From a checkpoint of a small mixture-of-experts model trained on Wikipedia: width 320, 16 experts in each of 4 layers.
Below are experts of layer 3 (counted from 0) of a mixture-of-experts language model. Rows are named router (the router's row for the expert) and show model dimensions 0-159. Each number is 500 + 40 x the weight over its row's rms, rounded and kept within 0 to 999. Numbers have three digits each.
After each expert's rows: "mostly gets" lists some tokens that are sent to it at least half of the time. This comes from a sample of Wikipedia text that the model never trained on.

# expert 15
router:582492499445518516501473548514470524433504531516474505486520563511542478463469532453506443486515485532504497492499460480512436436493457556534458496450463489412529551452512510440484474551541575468433517438550517507510499459514516475462480521489528490540501421477483474479514451597504508454477515495483555506480487499475539520531399580532438549407493429544520486494502502491564483480410488517464570420467513532461490528531496475537473474488576436522435530504449476533421456497573486
mostly gets: ")", " —", " October", " January", " May", " June"

# expert 13
router:441476503498501553531492481504565440496537496511539538559493484488472492527567490471537511549543549560559538580466475504546538529565482443511513440463510492454580480429473536483539503466485529514472545536487414530504533470577437579481489494535572494491457508558520540470505498446517539510515539509531434506521465421475508529537542480513507496536571541457484464465570525545477506506524413546432457521495482437525488430484507496499466466463428500447543550485484460531411495564473502
mostly gets: " In", "In", "\n", " would", ")\n", " known"

# expert 11
router:489479456571488484510566479497509437504491411461508526460563543468596550492454476503443462530477565443460506531549527493472518568463420531430438504508545471481523538527561523541505465506497516443499445520523483545543551459518438474365575550470477482477462514511484542505491490485489510448499519515515517448463511489560555529526521527486433488478487434474499531423520478431509482471432555521466440568448479496499484514406520503506458518456546561500498549491528514445567475494489516
mostly gets: " Tom", " You", "ü", "ja", " Votes", " Mark"

# expert 10
router:497500495503496522512474538499487481498514559446480474524475496514482488489449532473422485501477521491446492515555494524525439516527551483542510492530475467578465482527493448483438453423522521584480409480468536533537498543479532512537494452454445492550506506415504510445485507467535528495549572519574562555465452558479467429498575474536555501478453566569464485560416446522544561512455548467568505477442448448444488501498521530508460504524479532507446545546519510526432507504504512
mostly gets: " G", " B", " S", " \"", " K", " L"

# expert 7
router:501511488461499549510492454462475512504487500561493494466438499531518579565497506546478497460571498482487495483467473435452508493487476496449566470502483463539483521513550528554495474452475541461528542505519505531526441475508518538486451532470535554496562452565516404467488534486542446507531467457489498464538516532514448484474477464479550439525507475486447532436545540507507496546491448553510537501543446489503521500511534534479583544487525519399484456530565543511571604459517528
mostly gets: " man", " son", " President", " Man", "ator", "pt"

# expert 2
router:490531501531537458462461481491463493572475561544438500493448491468474508504488491495484474496548484502525502444505473482450569478458486470482544533508461522571443455524479557489459609360429469541460522473558440497486473535469477463537511501452458472482463487603587445486527457518488498466535516524512481570523545562493464496480494451463499429557495564522470480499548551566462511493532521451522546509575558507538473450494527479477505493571495479477510469486467560503479533529467541
mostly gets: " re", " un", " st", " ex", " con", " al"

# expert 8
router:461482473525480507529531468509529471508459488437504561474521507496558519551415562452513439489435552451536457489527500452484535573464491483511476535552557473521560472588523523537483495502562495448562478507483577472523524452450473485398491452482470479505420512489527479544446507506558521457462519488501595448466514526499520415504500515468466517521464389458481502579473468499419445557515591505529470516475479467519563506488444533488504551519457519435479483486497471508576478488509507
mostly gets: " John", "ah", " William", "ham", " David", " James"

# expert 14
router:526528498536503463472511508503498530525464539515447452504488495466454471512475464484460478477518464452488448450523495484442537475520523493469498436533452558549453454560453510518465550351452517550506558440534456519526530573522489442539517507438472496530490488494539530452478447535485508515532587525507457581527500544516493515477517460510509471508551577555468485532438506519540590503495534477555517525534612513488455447464492497459479481579455496535478475499539520516479505516445568
mostly gets: " L", " V", " G", " M", " T", " P"

# expert 0
router:533470565520521516491505551576530566471511494437446538525484513435489492502555549431493464448541510478512486511542593578473403487475507495470450548498414478474524496477508444562539534492568484539479544530516495530475461465457515479557511448551461435502504539500467449473512505568547455506454447506496534476513574467460538489510460542494458545488464532474529458546520435456457510527492429572574523526498508554536424521510468486483415414476490481530499450478452477577483484518519529
mostly gets: " (", "|", " |", " |\n", "===", "=="

# expert 9
router:515553489511488433519561476590424515464463502453469525458511508515502467481564510428534482457492455410473484518518530461513440475504523446480489418441510569477529531471513501541544471487458510412446489454441516528469527477471482489531540475549486557485499473455496523539530471507455481555528502478486556490451442489473469487479452496451536493550452457571491532514518506540530470450515468514494434423494497591411502466612522453570486468578557466510459527474479517468438445486547512
mostly gets: " ", ".\n\n", "20", "19", "–", "\"."

# expert 3
router:501453553498499515506495509486540533407485489535525421460535484534498517469473478577579545511479471510548541503388510540546503468544549523590493509502565554523433481433412483498596536553481470579544538546441501506500513537465495546503502543554533444471507518536477539483471503521455554515546486514482505533499510449516507536511562465453467545488531458520560453499486498502486524567573465439459480513554496504503531467516513514472525493464455487487536474460484463432529486513458500
mostly gets: " the", " he", " that", " his", " first", " but"

# expert 4
router:524478491476481485552570552552442503535511475496477501502552494539472506465533557473504504494433489491466518516499489560529447459451538438502459437476493556470523528512525476452487456451530462516490457496417563555437493479513572466493576430538510569472481499425483545543537439478434516561538489537462470511528430455489516462450500522528586513507534548493482543505479503523551409415508490473525526437502441566456539430537539477544523467526536502546551521503541518572486453450561451
mostly gets: "19", "3", "20", "1", "6", "5"

# expert 5
router:487558510495472556472487492418449516550537487530553525473467469523433448484543501540484546516493490564438545457477514474524537479480439502511562554516573454461509538480491589467545480521455440470525495535513506416482462559508503554478471491457520512501520491512472495546546595467524427491455441464465414461464515549531450538456503542505539503524497404462504513483502570493494530423516486545468531466525460450585521563509501515522580535445548522546553493497487519473563553495446440
mostly gets: " years", " up", "ations", "ation", " out", " part"

# expert 12
router:578465523480560470496440548472497555458522533466493456511508500481519502515493456488555536483493475493552481563432481567433439502495477570512482518472442521461450453515552427501610533579508477554499536465509506468528464483518562491561453527562485466529589479471502491505489497536487464487458493526479556497575542486522555496558460520540435529469409480470524487539547463447518480562516495503472503470490523592503433571530492525472459494458483456465478434523497498461543453521599446
mostly gets: " The", " the", "The", "|", "=", ":"

# expert 6
router:423520499463474502531483508487526519481497458460562489498537536605441524491525478560473569538465507542462493462553452510564498508557548499595550509534518485545489521530519496438493409491597472532510399573464512473497494517489508595417479497519521505532471527479460539504497518432465575504461494450520401498438462453453461501498561496499472524539551559518522529502455483469526474456524513406464448483455521458480514457431524504510541459473530548604567519563521486470551513474496482
mostly gets: " United", " New", " American", " A", " World", " National"

# expert 1
router:486480505469482478457461466457548483451541493541530430559474441476502434465532465581524561526464441590536559496441545481546518516521500526471507544505538488471511480444453503518568515549452476523591558495501469449448533525517504496566429559550512479451570529513472518559505563490507462542543450510477465482532531505525511527531549499533501484448499408437571472503486544509441563520520482502466499517466480473574560564567469498466549510469461498493573479475485449455481524507500452
mostly gets: " as", " and", " of", " was", " is", " on"